config.toml
d_model = 320
n_experts = 80
d_shared_expert = 0
activation = "geglu"
normalize_top_k = false
routed_scale = 13.2
balance_loss = 0.0189
lr_router = 0.000636
vocab_size = 14127
lr = 0.00279
beta1 = 0.95
dataset = "wikipedia_en"
Below are experts of layer 5 (counted from 0) of a mixture-of-experts language model. Rows are named router (the router's row for the expert), gate (a neuron's input weights, with its number), up (a neuron's input weights, with its number) and show model dimensions 240-319. Each number is 128 + 24 x the weight over its row's rms, rounded and kept within 0 to 255. Numbers have three digits each.
After each expert's rows: a language model's description of what the expert responds to. This comes from a sample of Wikipedia text that the model never trained on.

# expert 16
router:115092118082148179159112146082148164104138148135099147110108155134104148096133127114111124160108131148148159137166160135097159129113145144157094159173119142123137166129133098113150113134183105138154126108149173122094135113130089140141128124
gate0:097115133114141091152119119096143104135160112115095151164118116098098111150147117104130142146139153085110117140108106127138106098119170161125134102106124131121108096133102129119096152135128096153115124154148140132138103149121153135182109143
up0:142113133156126125069122149129094163132119115139159084096112135127145124116138129115140134133110145159168124136079147116151118126114101129145129190124102127134131148116119156129132090102102130129145186160128096128092134116178161169121109117
gate1:121133166115135111130159117109111117096126113145155161144145109129141123069135158147107121188125103095115133107109117147092142124105151162140143075095107155099112112089185132142136093115134121166104070126139091123105139183085118110128123086
up1:137154098193139171118142116129117148169127151135128137125111167113110136156143122152069130135130126167135143132109142084102143134117122120137163121125119148168129100133151107197136193121121075148138151145083100113125100124195140132140112168
gate2:112128101125113130115083091109123168109130160132126132142165139102107205092143150108158143133078060143097115122136112131117123171145125143104099165113082100164129107123182111141102113119155162112133123119143170083138139128124167150172123152
up2:136139111140111138141112092049155138106128181130132120142144141113116144163131140077123148151098104123126101150142089079136129154132138098152097146146137127146110142213147139151113100142123100112142112147197133082152110114132100139128116142
gate3:116154080160126111113162134096100125142101110166030117152146116160120129102145139109139141114161158125091124156133093115136148145122122110115114137136152121131108123156089159163116137139155128098100091117163131141126140135156188151100092148
up3:106164137138156091117132125126103116112103144136085113140129096192116148154140143110138121084149153127096113167142089157155137079151149115144118097175142105161128117121120117154120097119154123111161148094173134147144107101133135151124079126
gate4:138129092140159172131100113123162119086116123109148101136160160141138146153128126165083112131151131150120133132124166105130086160134089132128113109134125142125177139151128122100130170149128145133115146152103134119114132105162136145120173087
up4:100134130123099147139136148183120204142153092113107130170148128145146157153156133152145109100117139152140135177139128146122099112119119116107157167066112160102105147112171168116127100100187115153146110122137124109143113098131133099147140133
gate5:150107132166120102128153125118105130100167176120137192083141171159170142106163152120145126114127115150127138121115153147161122133110118140133140096066114121071123182135119180079150143138107119151124133115146141151103107160127117128129143093
up5:141106097095110132115142187157131149094154087154119126112148118086141143109111113132185163107110116096128139127133148119097161122111143143150145181164140133147104090094114111173122138148149100106120126109112074141103156084158142078152143158
What it handles: Colons after field labels in infobox and taxonomy lists (Class:, Order:, Location:), and pipe separators between table cells.

# expert 39
router:089135107099135167137121090112092137136144158140110130125156127124065137128150167159102122166124148134134133107134144132121144139088138107133111119169100164159116118122135124103124114132171111144166115116142107141119163076119150102140131144
gate0:115099125139155137137124093158163130107112114147103095126094141125134099141159097125116153112114111147075112096099127126090110159112139114159112148138151116173128124108128177120091149129140090122203127156132147153133147171116151165099083141
up0:128136156124122094157123132152104082170132135104142128137107153109110155170123155121072126126122159165131136113091111184119150158114141125150120149169148136099143119134152115164129115170113108131129125144135089126145107133125123113117181139
gate1:132117091143126117141130121174146145101114123123126137094078099086157158081136125145119169130120158111155125131152129149092111162069115136120116135125116113139144143105128115150131167098172091118099118122117096125130133117106118098115124136
up1:131107097129113188178083118128154116122131114136115110099090125082142143088133101153118143183133169113151128148161148118100108190104123120126082158117092138144131173127126107164103199085126085144119102116120086134174156130128108111163106118
gate2:117101137120124146137126124093184129128141131137128132129120148131090142182165121105131110107119135090152159105170125070128111152122117150119141093145117115118127153134125150141139162118053131101124129133145132086106135151140098161086092115
up2:136157107151137136114119141148107136132105115144138060101152108133122116069083140127138134141090076124115129182093167135138138121141137140133140142138139137144149134155085149107118112143147118172115121106164123114165129160170159117125167141
gate3:118089124153146163162134112162151105091144142120111146118101174135082120124134143130128099139120115141093115118092129127107147122114169136082111057109097148086117099109100117142100100127126131141144154123097141151131131120129151113143118093
up3:120175150107147144121142125110084153115133110134135133132166116139176157146145142141122137124136141147122120139126166128147119138137113121153178178150138130187144133118119165105114154119151125116104107148153151127117108104102123150129162146
gate4:133138165099098135135142115115114102151130117120112128145174125106088152085141119095130118131140124094164122139168156129131157101122162102077106088134145121159107136134121145080160162107093097109130130124115135123137089135152079118119118142
up4:128128126108162125135111119134152127102123136091153108157132132108114134123125128145165129129133125079116143141087136150103106103130117104099106101140149150155149090146093161065151132130119171154104098113094123104118095111147156133138138152
gate5:115168146096118110110126132119141111095144146068124050126116138114123135106123177145117163115141155090103158146127100108111104129081139137103111120151094182133135104125138094132092097167133145110117133104090166087139144114132095127144103178
up5:093104115142115108110139098109102147141096128138136203114127129136085123158113084094121132141118099134154107127130141134161137126162113090175141125122155078141160135128104137131154147118104131127174107166158125148123152142152166126122169101
What it handles: Word pieces inside Spanish, Portuguese, Romanian and Slavic names, such as Valpara-í-so, Mandlí-kov-á, Le-ón, Bucure-ș-ti.

# expert 47
router:105143118110124170170103114096146149144121130103135127087128135123090105130128158105098112149144111114142186107158131143104150107124144122118085093110108208176126113124109131132117159150154118130164164111115128115086136106141137116101090175
gate0:152135136143134084127169099124132122146144112113111141090151166137100126139131148108108151147105143132156079103077126122125159131132113148120152088096120095073131162102142115126131161129106131130121144119111123137133105146145122105118113128
up0:117135130137158134136091118162124086115118128092134136146096151130091131139177119101158126127195108143131131133153131156093119072070152096143164115116134152118101158113119121168116118109135072161136114104119128137141116129110125148102139189
gate1:128120094149141152157127120101129146137103142089159153160099118094098113104173165134118139114148118127050136150079123131164144100131121125093114154136165130115115174099108135127103121159119120113109136105127124132126124082128139115120115127
up1:134118115133121129113134106131068188176156077135153115161091111144144136134152144153132096098070071137115133138151125156198105139145136122078120073121111159109110132142107111151141113122084114175101165145112200118149153107118177116147124126
gate2:134148088145133155116095064182120142161131135114143132114102092105173152144141148174133115111134105105146120136148105105122088189150159121125122138110140146135162110139120160077100175119131116140132157138146141111142135134124124102118105145
up2:122152160128115117154172180070142143114117119118117101132146136151105112135146142118147154110133146159117098134108122120097156046155089125139146117109110101142118131125134107148103157141137190064151145111118166152134127115126108173131133133
gate3:123136116145132104094096078130120136110134147134167118092107130117147081141105107104166103114139090119159182137115112127115156121156128149117153130132100168157138123137170151150152141126144145098142107086122160094123115103092141079158098152
up3:159118161137130150104114137149157099094121143173118115086122096146158167121141139137117108119160076108123133126142155118101125148139118126169082111073118126077119122120104124097108124082153154130146115117118130157103109081106146129125149132
gate4:064100126128157164127129096126135111161080158112130102086096029116094122120160104131107151137085151178095169144106105124103133120119112156145145149094126134161189135123111148139120102136137130145147073143137114161141094167125150182124097131
up4:070134149101144170101131111158142128125105219096147132123138118128131134064161120113110144147115155131101185103147098095117107103113095127164113110127126111182158154070182116105112141126121121122138138151110114148124073148131104159161118122
gate5:103127090148191183084145121174118107152130125162163133174149132129162102106101143144111137094095143140138143147127117165126113136123123120078174123128120082101129113117131097090131116109100127108188164111138133143094131123106143132125097175
up5:136167103117167099155123111164114129125119087161213061125133154109140105113161111122112140124132098120080155096108115102150118137139139162093156149106142157103083123144117120165106102164136114100190171117098152127093108107142150105111121150
What it handles: Auxiliaries and main verbs right after the subject, such as was, is, had, became, and -ed or -ing endings like contracting.

# expert 40
router:097098083086126170159162125116089136139160119154134107115148129144065115155104163160102087133102134156107139104199155159112166156133129146143124137147106193157122150090120117082142101089164098119151111143094181114113131138120124137156117157
gate0:120113121138097155156104171186085166147125078134163127188164126065100101139131164119168130152104089133106123060129133150137145082137133170141133147132099122086135159130170138133147164154134106118109125083132126101094145120116139107134134120
up0:168141079134149136160119112111124152104144141191154136066158136142148091092164086152114118101120124165148138163133135141103158129113116135104111166126150159098183117148123102144126119119145125138143126101129082128138095097140119144119122100
gate1:100146098128139121126107148118089160115199106155148104154154113108140084138105118147123085109140135138131111153162134118160113129124172103107149088105116143125120138144124106155123166155145126096160161126107116150126145155105175128137141128
up1:126149156155104153148140113129086155099128114129136108138128101136142095128131116109143100123140097155113106119162085087106163118158129148119132151069139126141137073083127152149131143104131111123171104125126125111098131124113182143129147165
gate2:101120135134092130145152080147114133128140134147145149130134121143105104134103167152126095092121156052141142096134135132138124136120126139113105127097147130125092118143130147108112069139153080122113115106095131136129126159102109173133127111
up2:122130129110155150122116112145145139157157146123115187135153154114131117101121125120164141134149162106168093122134143155162098115088144127119139096097126125179072153121155132157119104141156101131131101093138140156137130169134121119137122167
gate3:137142112122113176132162110143068107133130126106144119119135160155151100138147170129107149121099071172110106144173180121120154149137092125101102110097122121113199160098132126132112162142117148109143177160124101159127092159115106134156075125
up3:122135132141153117119142115138138125133091131108132139129127093122100140125094153120096101095146137076141144147081104116150125119134102119127134121152143148118083141134140106098136113110169091169128113128145157124111162099100120116149176109
gate4:120149104090118158162174153114118129145119155116118123120117114136116117149132148145151126119105122179102164108145131166159151072135127120097108141110166156140129124104143138102115088118056118128134179136136126180146093105171128159142144139
up4:135117157080093124121133098136128106108111105118123160136126142145135120121161100119123095105112130133109169085157116166103116127077107175149123152147119099153076196142122128148127140118164161145114124118120148153129093140115115114140150104
gate5:118135123092090129123120144135139139133149133145137133094127166140153145169131138141136084104092115154131152092138115160116099147148153147161099120147117133124118162148133130148106103093139106135098099158133161138135131076111090156139127148
up5:181153103147125144105133149068119093098103069110157130119108131110156110077119100149200140110112147143092112156093092157131136138161128079154165109126088133082103113108157112137149125138134144129113116111160096097138141130161128143116127118
What it handles: Capitalized head nouns of events, awards and institutions after modifiers, e.g. Film Festival, Championships, Song of the Year, Series.

# expert 52
router:121138116105122147184157144126105136113116116092161138072151110126076126153137111125104119148141105114149132098183129165123160100092141108107113134161116187132125117127109107134141138160119122143168172121150138085107136121125131109125111165
gate0:140103134127121132149127144151123101133111105143148110140149150153152128100174113120136160133101114112118160135132131152125099114119136125141119093131129138145111104105129176182106143132150132160099124093148124114121172118113155119142135101
up0:126136113132139143085160151143149143119125156120111134138116115132130127152123130138126131122114146167138081133136126146113146160125111135109134150139100134114138164153151114093153139103112149095152134116080140149146075142134109135101116133
gate1:126145105114144153141138132176097138154090146114157107119141129114086124111142165151156134127117118180137099150112118170148180129153160126130121175096099166110120114155138165123175128114077142146092076140129145112101162152122113108124164138
up1:132121112104107094146156167126143161092160125167108119169104148107111162121072152132165161106133165138126156121126157112118156071092119121127113073135174130104139096099076104132194126134127130103117174104152105104093121162097119116143126120
gate2:140120161108071086090134112097174094112117081158149144151138120081089091088149141153153086115099091107098125106140155155146126124103109146114098113157116172154130166143095153131112140085134060119131094179134155089193134071151128114132132121
up2:152136111134102104122106134118110143129144091116134167130172166122112143171155118114104148107128128146136147142138136126121111084132092106141126161120086104141110058132124160125139119115136159122087145143117152131141153136104152130073147085
gate3:109139156166100154156126150128119165116112132096119146160162116068124150104153106105160128138119117101123147115146155170087119115098174146158154117155109107145114139146073139153157182148117161150108108179129138140115110152107128130065074116
up3:121094088098150099103142091126109156084127121073114140140146137087113159127102138163161090130123150192104125150163141115149121132119132185129118160123188129132146146113125124131110136119136130159113093144113057090162120162104089119140132130
gate4:116118127105150131140112153148091115109105131166117122162136121129158122100099125138155153101136185123135104077147162164140105140130074105138112127111133127131129141147139084132127184117107177151120109160135112131149170083110185131136125128
up4:163141151163123113086140120108162132137158125142146137113135126135075131139152147098123119132111089177111172110095138086137131124108138108123121124123161106124142125121121188103111117157158119114129146120156164177135134120152111130131098151
gate5:176133118113128148131121122127139099119179083113128129141152089147097156131153179115142121141162151135158109164120129125114148174102130106148133141157121131104157132182134138068153131162137176113152132126090133135166104137171101123135161119
up5:105132147125083110109151110081149142146135157165130142100102138108118137139124135121143110108110095120113123122131153157110076138094143166134136129080130157141141109115126182105128171142124098154105123110163145086149127121116136111132132116
What it handles: Prepositions and the infinitive to governed by a preceding verb or noun, e.g. comply with, consent to, resign from, convert into.

# expert 12
router:150146147130118132110114147093109144103127132138147136089122134135100142146154149124065101122137138129170187127178142156148180116094147165153125108159144165100144131115148089142141130112125128155147159182136165101116107096156097166105156137
gate0:107102119149148129150113130156125126117129110156083169137092134102108170116143117077127086129130156123164158097142147119157156122093145123144132066132142101145141099171162174144099157158119122183095143102080134122132121115148124136071144120
up0:134123089130137140144149132136109113139097125116094102136128129087141109157121142131093115123116114109121109113162136102178141153168108108098088141117196118125170166131120116097138120144169131115131129134138160103055161155137117148093143144
gate1:109118116152130165128156083130084186134109148136098136147105117129099120103127129123121142148091149106140127141132130095142148139168131125159117121147129146087112136089088086132157068133136137158155086142122140178104132117174109176115158169
up1:153139144110139115143108170114170087136158143117137127149196163108125162152126118129159145121174131152145159076140136116145114137119097167085174146127128123178141139164115172127130144123131140121060131136134139103143112154105170088132131123
gate2:150105133186141177100122155095126135180164117133127132141120123133113109142165117116131124128132095136120099120106110164119135125095139147132130149104140146104147123106120086109109162153093104134144115148124095152116095085148104167126151154
up2:141166119103142107156123124143111103103140142121113134128128126113189163097115083178093104140152134119148141148127143121114128150149140153161111100090108128100137178102118174131106141153114162120138113094099135141168132122168076108141100116
gate3:123107138154144120125143116132107123099110141113132085130152143133154127144094117148162100168117103129136135134143127142147070127135161127119125180142105113106129113111171098146128165142107137135183151140119176128101173140083146153111133098
up3:140113136097169110156134126121158129160131121146093162128106146117110138146152114134093085111137129135136134145095139088133178139116086132115107113152134174131113108165121131113085148146127099086100083130128136115158100126141117148118094108
gate4:134100160125152150104125161117110089122078122126122144131115116150103125127160141087147148124134113192144156128106155103120142113130106149164115168117153147129108162107145148128149141171112151156127100182140153060148105142097128119141156129
up4:117124167111106146142140099129110125121136121141128124150122134168134115167087132124139135140139162134131114106129126137115112123155104083109096129125140115117167145135121118149126136092111085138141149117099143145121125138086114163149181160
gate5:143093146156111133136125111120134105141114148137154147177115166114105096105148146122112120144134136138113135082146087116126108138116124140121127148075154169135109083107121117113134151126126124104118113149064114104134117081130133114133129141
up5:140148143125127144119137107141145124140135123117183123153136112129105130149091145135116145135138098098096125103118113102116120135133109136144095113088124113151089118148134106118136140161137143100148105142152121111146143112155171138097150163
What it handles: Field names in infoboxes and table headers, often after a hyphen or pipe and before a colon: Conflicts, Genus, Votes, Website.

# expert 13
router:119118141099113138145129124105121156159099118135165152114115142106093143092175152142096144110129136131137105100100129128130134107108175105098157118161075162140083095091125119101112136146119129134133125144124154121107152112075126121114088126
gate0:082077157118081178143111139131139102094122141099106119176120097100132103123183117119132106092134107150149132115144110118160141090132131125137100136146144120147099114160163098105110106135147138143121117123125112160152124133103158081130128156
up0:083138157130140151142112111130149085133132136124105111120117146114124109140125103133117115090150119118099141103118135122149139086108124121137121119145146112133127119154130101114096161136120121117111145167109097161162123160138123131098129120
gate1:123152125156102139151139135123113124093110111092174119149160139131122136131131124115182109124122143154094138183093147151172139137081131130080119133097165158114112127112150143117116113121122124151112176118121165137075144140117132146162147083
up1:093084126117159112112133133181127129153155137199140137052114141103150152144113145115149116153131094124138092110106142095086109114133118170119097110088129111124157150181117128139111115111112130108147087133155105125154108162167153085116109137
gate2:107121140090120145155133116091122117129128118113155132130156138164088146117156133133123098139137089105176105121138113111127119152097097126139135138134051091127102087151151149072157128096118144093124124100151127098113126127122090137087149165
up2:146157148151151159147138119128107138135131167172093181134100119103107163132123131161097129109168085171156148132141168169144128159128060141091124116150152142111158109130139075160144144128126146160127062128125081127135118181122096163109102139
gate3:138171149149130139124156171126143143112164155120126121116127163129091134116138133161116160128127092131153148098133113160157108100086128094081174106130123160150151137070108098117152077102123103121142125098150132148082144146104113099127145129
up3:092137107154176092140096089112142121174125116123161073118089114156134154120120099116106134138148136102172140147081106149085127100107109111125145110140113112129147095129118108124150079089113185110104148109129090140130135179189144136113125135
gate4:136118131108102125148112129185113138132132136160081083126151144101109154071151141136130109139107099106129130129114099125091135108117110146136103106117170167099120147140119124126144147170102143137145133119186157115113136125176173122115152117
up4:131109114143129105137105107125144139126114104135107125193155102117115145130133076096143120130174120149151162131191169097162155132147116150122122081121114146120153138129116158114124131153150087140154162136111154117148115135095074123114092179
gate5:103119135102142121141132107119112137141154134104202098097106138117129136145123119116140152089117085104120120121136121131113116080163129159077133140157130144146145161080122148134145126107144131144112150131112121144125158124147141138146126124
up5:103098083114171112147147137094156162127129148086141126105101109100131091120103137113124163150132112122125082132128141147120083093142143101098096161159088069160124143076121130104121091087198138102148125112097130152144151139160129128155092079
What it handles: Middle pieces of non-English personal and place names, often Slavic, Arabic or Turkic, in sports rosters: Yaz-id, Alek-se-i, Kyrgy-z-stan.

# expert 38
router:133138117090163151176137139119137113138134124129142144111113143164097152144147173116101154145149131147184138124163144150110150101095145122132128111139105159153164134119139106128123145158122115088162169135125127163120146102147151115135091165
gate0:120142157153142110138134115124157044098133126118113145114101119114137110114151117098097106131070165106174160180114104147089135091141149130155171144098131113170094132152151107130156131164108128092156137110151128193196130091136153139109118129
up0:134133156104133166186161141103121103113147149152127104098120143135106123133153151083093156088102168112151116158104165085079096107125171115106124154127145144150097140127181124148110143196137130167134141084140144136148139142114156125125148136
gate1:114123153169118141126113181126097096146122117102120116156120138147125085113151139138148134136163134159120151134118113116102147126121180149117136166126145127089158113122074107107161105101093141131102166118143157143151138141138152115123137155
up1:134135171125097105097112144084091157103100168143118148103142138138121098101098165132106125073109109096111159149153132141139072130128114122139176090151135123117104153120122148111113106122133092117131148144146095128115154092156126109117124140
gate2:102054157102117175134103153167183099094139082109082111154114150144134114115158183091160111090190099103115167127129127128128143134138136158112088151170125147135165120108161179122125134099146158153120135141142120115144118115143136108133094113
up2:094089067118116150151114158155163152120092115087086153149099095108141144191190130141124102140145130118121075161103125146137117169107103100176103147153127140172157113163154174130120124119166112138127151178157151130121120115083099161147144126
gate3:145117133150157126135164137133143110082145134099142112140118156159108181126126145116146118102123103106114158154142117117142126119127096164117127118085131180136117145131149170091115146063121140099149081195165137137131117143156137133135125171
up3:104099127152134155174139124116147115119133112139136143139143101156101126096162088141103147135116140136150099116125120125156170109136134131112095133102129123093084166101105130138136132134098103157087152093112133146139124138123183122127151127
gate4:148111148118127115099178122141085099135095069110096119152129113096141115159139092074107128138141144167126135113142112134146129122143110197102136124138089122108116117162147133174102100159115114119114159129140160109153129151123118088116146127
up4:103096146103113106134096147158141118165099073125075150187127126124103123137157137127123117124123163119116137108110117161077171126126157164128104157122105144104100165142125116142154124154147147130119112113139137146149120125103125107108151113
gate5:138144126094099129109158126135096118126122132104142110110138100173118147155135146118096091146115140122157174093183152111122164102179119141123146137117129119135100141147120109123078095138098123174167155140105066110144155115158095114119105160
up5:126158138089142132090134172137062111139110122123139129091121088144105156145095128113116087149091164122129168106149139134137171129161125145093124165134174130174128139133112091123105113176083078178146140122107104102140170103154085089096120172
What it handles: Main verbs and inflection endings in descriptive present or past sentences, e.g. straddles, impounds, contains, built, provides, suppressing.

# expert 14
router:109090128100143128133120140119132188097159130149084160110112159148100146132134115162087106106120127144121186070135187156104158137121113122148105140190132150105130132142110103135150093125179107115150166101143157080119100126138098121101146123
gate0:114126109138154150153190139154134115110125148135123154135157158099112137172107158138117132171098128115104105099137071141182125082124118118120130096098064128083145140156117131095142119145165151147150114146127136120142136130138138128143166140
up0:118127097120114129117147123146162137126156118131144141150166114114153157130170143135123114115134139122079143136110119118154122117154096125145114161113128152079149128118094131128137138134158137147106112098116156148109145083136135097136148095
gate1:099125139126126139130162150155159110122158131166102137146094136134089124140113103147131168115123092101123104111085115127145115166138128159109094138107146166150106116112097131109107146111114050173119129171153105185145163156154111098078071166
up1:142152148168125148101126109108124162126115132137118154156123143112171122136146119087082103115154161109186134153129131127177146163140106143114145163105118138141144112119094136122161120147133088130151143112132123144081113092138150129105121145
gate2:195122120122119100111114140133121116119089118109103145075107139160081144120112126123159138115098170078148104113111118130081152153122118116161150093145152103129153106155116122176144115134126109104126166107158162093140128132144122137099098201
up2:144114157128139130151169111138181096147120140094139145129135094102082113149139140088137157138147102150125148104147100086138128133103144110090107134146134109123139106132128140117143108114113117124088151112178115119135121094136077115152138099
gate3:141164146127138150154143155105140129147101120151112116094131075131161102134148137123137098154108164154107124165097129136115142146145106152131130110098131112136119088111140121113149118150131145098167182071162149094115176106118115159074111125
up3:132172147161130158167148136122132134107109094121125140092140129142130145133131158132137122140139143123074156109107102135076139110136122134143134157133142123108133090100157112101146147118137091098158129102147174104126157104112162134113109084
gate4:146106160128128094142087085071099139113135152131128101154148096136132129168154107140153146109122093159131098119112150131098117125164164122114157129095105154096134141124098147165141151119130143102141101135129106107145157110149097150150083126
up4:110138120110102099123133162100123119134165181104147141079132109169121109109089100132114146153151168151138126097115134143156092117116113099183122113069104123098143142135136075132147161118155122137152165153114157147118137170177180118071113131
gate5:155133127125073127134111163184116160162121148140147145128165112191148155133096099099122168158164098143137106108112167093111053119125148161143117155125160118112154115078133117168135083129138171152094133119104143133131132106109118129149091114
up5:113164119136051139138161167169135170143147139170110106162104113146143150097103114136130136125178105156138119138096144141115110116108127114135148171147147117120117140100113101100120090139139143105119135088122097108150120105102138150149108097
What it handles: Field names, colons, dashes and line breaks in infobox-style lists, e.g. Original air date, Personal, Genre, Kingdom:, Phylum, Professional team.

# expert 29
router:131117080092110157204136138101102135106121142118151131107106128138127132164116155130132118102127110139110135144174092139125176119094154148137116147130145162116091117108124125146123143120119119131180126132122151127126147123165109109134152166
gate0:153125106117119147141127132095128155201124129119148128150144122117119123150174171123164109111121074122146129122121137108121154144135152122138129170131131140134120106111153079128143167113100109136101107127121155115131080119089138148181104097
up0:129100157132143146088152086163123117064139117135123130110124141137138115097095097120116124138137123139114131129168112160135102106125100112139154109144162152160109154141122196139111112142148128136150188137140111108122136113184137144098110158
gate1:106158118103135110134129123120109115147143156135130139132103148109135174133109129131107145094149138104115142102111108144159126110113130111140117123119137113133144124085073160138122149068160165194107119171142139125131100110132113114116106094
up1:122118147152119100149121144132145128105146122150147103091123119110135148108116126139146111148143119122129144098143179126102084201121129131108145075077110126120125128139183114138097122126156131098108180145151116119116165109138111182130150157
gate2:130122062115148159150193125117106149146142142153162146143152173091146122141134107161127149103117153102139127135125152123109151132109142109126088125154141128121096118135104107153133180090135119145097157124130125144138148124092103159087112151
up2:118148185151132105130075149167139108147161131123132113131130145171128116115150121110116117106155172155126126113116106140149132115151142124135154102083126125138161127099132127154144143141138121124158152146108101114138132127079113103131125095
gate3:144133107120108098177106129147137120124083087128138127142075185107140100087130131125125144177107117133115116145155076164110164116130158126177109139132180121138121137133152115167121122155143121174109095087120143138147147154135090163095145114
up3:132142115170195135074153126138119116148149149100148167119183070122135126147126134123091117127119112140130143103111141106132124139109094112121132128115107161092087150123087146122139165120151120102141185174140088145116119086110137105105125130
gate4:191159051159143115150175124140142137150125166118120161124100185096117148111110139136124159134148158115141096140132116102078169180116146119132145133135134114105108134166123160125144135150131147178142112122122154147075126116125174164105133149
up4:123115116153167090118121143080157126135135110156113158138136118178117160130093071199122143123125113118112115136171171103147154161123122113116131078133122123116105179173098160137140170133108148164140112108114145156136132109115114111139145175
gate5:112112089122107116109145122175112120139174136138112199132147129153129126104085091171114137083162120128146164111188125127156110122122162155147131149117126112108120152084103148150125131136106076123098167093117140140101101114078121119117096118
up5:126156100121129109142127148199119126053128103153146125113147158146093110115129094135128128137109106110134125138170088143162102145148160174187162096143111129102081137082114139143096158147123109114118160118160099176142119093104111129088115113
What it handles: Object and possessive pronouns and particles right after action verbs in narrative, such as brought back, setting out, stop their.

# expert 43
router:104165095125104167154130080108105139154153102157109162103094136141098123151123133127085152121134135111119147120163126164132140139107169139133131119138095165112148099104103125102125121124175122116193107148111136116119112121130149130092106134
gate0:122105123115146133119139151100123142126112099118162126141135157156116124128121095102088122156137141094128141150129125094130078142143150125123084090157146125125138156125145132126145113099111172103155151160120107126113145103174115154145086118
up0:120101115104131106144130172129099116136111092184145131143116120133129137100134123095110176124124156132141102140096129135152098147139126158109064129123126121138114156125152124087110099134109127098136147125114086131146125089124159167161107141
gate1:111145135101097173157086149071101162137144092134120127116133120127104145151170132131128147139104139105104132154104155137111145141120152139119104148134165096143120123137147146128105105130108150124204126111126137074091188069133170107159140179
up1:128142100122131189135103165105142177161140087151129101129124114152108124132171143125137137130089152111096114121104146116147144160141121119131125181134142127135114129141160121135122101100130136140171094124115133090092191117098185137109156199
gate2:131105158106148081112077157140075101150132115170103104152147138125137089102148160141137090123085139111157131115108120121126160165174146157150157149114115132140119088116085127107121094168130128098168076107099179105157124117105128108124151121
up2:140170128150149107137150130131150115117093125131104151131095131120217157121173118094159145138122109162126109140194102170120103123104124125142083094144130102178150149080119140107116145153128151092112162116144134125122096106128146126138120089
gate3:141093156107186131142108122158136142116142117094148145131138160105120216134142168147148121119157058092120109138108142130137146154133113121118121139140067097124131102145155124148116114126112103107087105143134111168132135161095127156114143134
up3:142145122160148087134138143139145093112140124121121087114117147100141082146139068063090156136105130156158126135133125141101137155110131150125127149097125124134188167105093106111142142124144112109120146094156169082114144117130153146169108118
gate4:072133124119158137122142113127114136128134108151117131158160136123151128137145105162175096136114128134113159120137120137103117121122123102099134164107135119144103109160130127140134140148125131123113117116140088072114155142119112113146112113
up4:139107162121105124110122118100129132093135165121123114130126129102095110104139091147161104114175122193108152130166111124132137097118117126090149124156125107118109165081071135151149157142117158159142167086088114150107129152149116182131117127
gate5:133146154162118088135125149098140133122153112098077192105100095095133118095148081099112165138154146137133128144133125160124128142108096113094114066158149117110151118134100186146085123138147108104102120095160116131142177128129109116118121178
up5:141106148152116109156111117097141132152119161123142148152128119141133150118120137138126153103129142130109140143125105152153111146107112118127133097155108134138085111131144093149106142163129081122140142129159108120171160141151152112150122145
What it handles: First names and name endings in song or TV credits (Cherie, Jessie, Kevin, featuring), plus hyphens, colons and pipes in tracklists.

# expert 20
router:135157137102114167200098154111126131114127122116119138102119156137087092137129143134073103138122130126101151104159133164148152115125129126133127110144112126100130133113122124119117132138149136156187122109129127132110146074122136136129096134
gate0:093126076147161119124121158106172147168141143113100105126141138159117139142118144141115115139109161120115109123074144105122055073141111093137143136144099116163130133144134097132090175129096121115119140163156131110129115127137126089159132140
up0:117115129126164123083114160123180151141123120149158113157149148150107120113145118158127146126133095173084134173110100146135103093149144099142106122191174152155128117142138094131159180108123159131104184154135119115129139148111131127144121147
gate1:111138138110109107137130150146124062137088092154159127120165146118076161148115151120156130096069128112134122129119105161121120134145109125140101121150115128113119093132119139114086097141136140137149133151117180165144121106156129171112141117
up1:121110149097137092145105163129152135120105138129153162122150098141114154119105110136130127102117129117125128138131107119154148119135095128125100119129098171138138130071119129153147045112137143137127139146162144184097112119115111167170139167
gate2:123121131130118111102079160103108094161122130154068114096125155110095136090139140159129129124093159118093097119081123180104128171129114103152139119136120110161125166133121126137143171121160084152116144138116152105166135168101108133131101104
up2:111120101107101121155142133155117180134135139079131124146123078131145123180155147121142120116154072126158132134181152109173154091144135161150112164096119135117134080147169124117113085145075174124155089132138147137121127112158145092133181170
gate3:107113166104084094121107113138132129103101155143135140154134084097137126134140141113174210155132125113150121174106095125096148120121119154089106117135144125074143157109116122185157183146144133113152180134117123076132156140145109139133143169
up3:110135127114140119143142144135130130127136116126089106078160136075145163131146139130074121097093126156114125123097147154160124124128112106132164106093123108144118131151137101103100119123120101135145162159152167137137133127132093091147119101
gate4:124106151186094157124101105099109091166103155129139132137147121085120130125114139159128154121097109119122121166099151132105153153135151143126135144170108154166126147135113085161149111146119113114097120120092125152120190072123091164131103153
up4:097126138118094191131121111130131127112161178137100101105152124111183138107143145131114100133119121155144149128164111162124099145084114172105127153124163108131110132110147143114096151104145120148144141126119130106134114169108148104112135131
gate5:099136116145106125135141133108162118108111148085099158150087111094104114109123147104126084137165134135102136141160130115110126134150125119132100112122143189139108171118187126102108129146137092133129113081124092100135124137099088140141115088
up5:133154116120130133141119167074147126108149086150088105117142142100125138146150165127134134144154133088115142140179142135114110109124104145105158140100123155111122140105137115151170133123115160111076135108136109170145128115079097185107096165
What it handles: Articles a/an and the words as, known, such, called in descriptive phrases, e.g. "is a village", "also known as", "As such".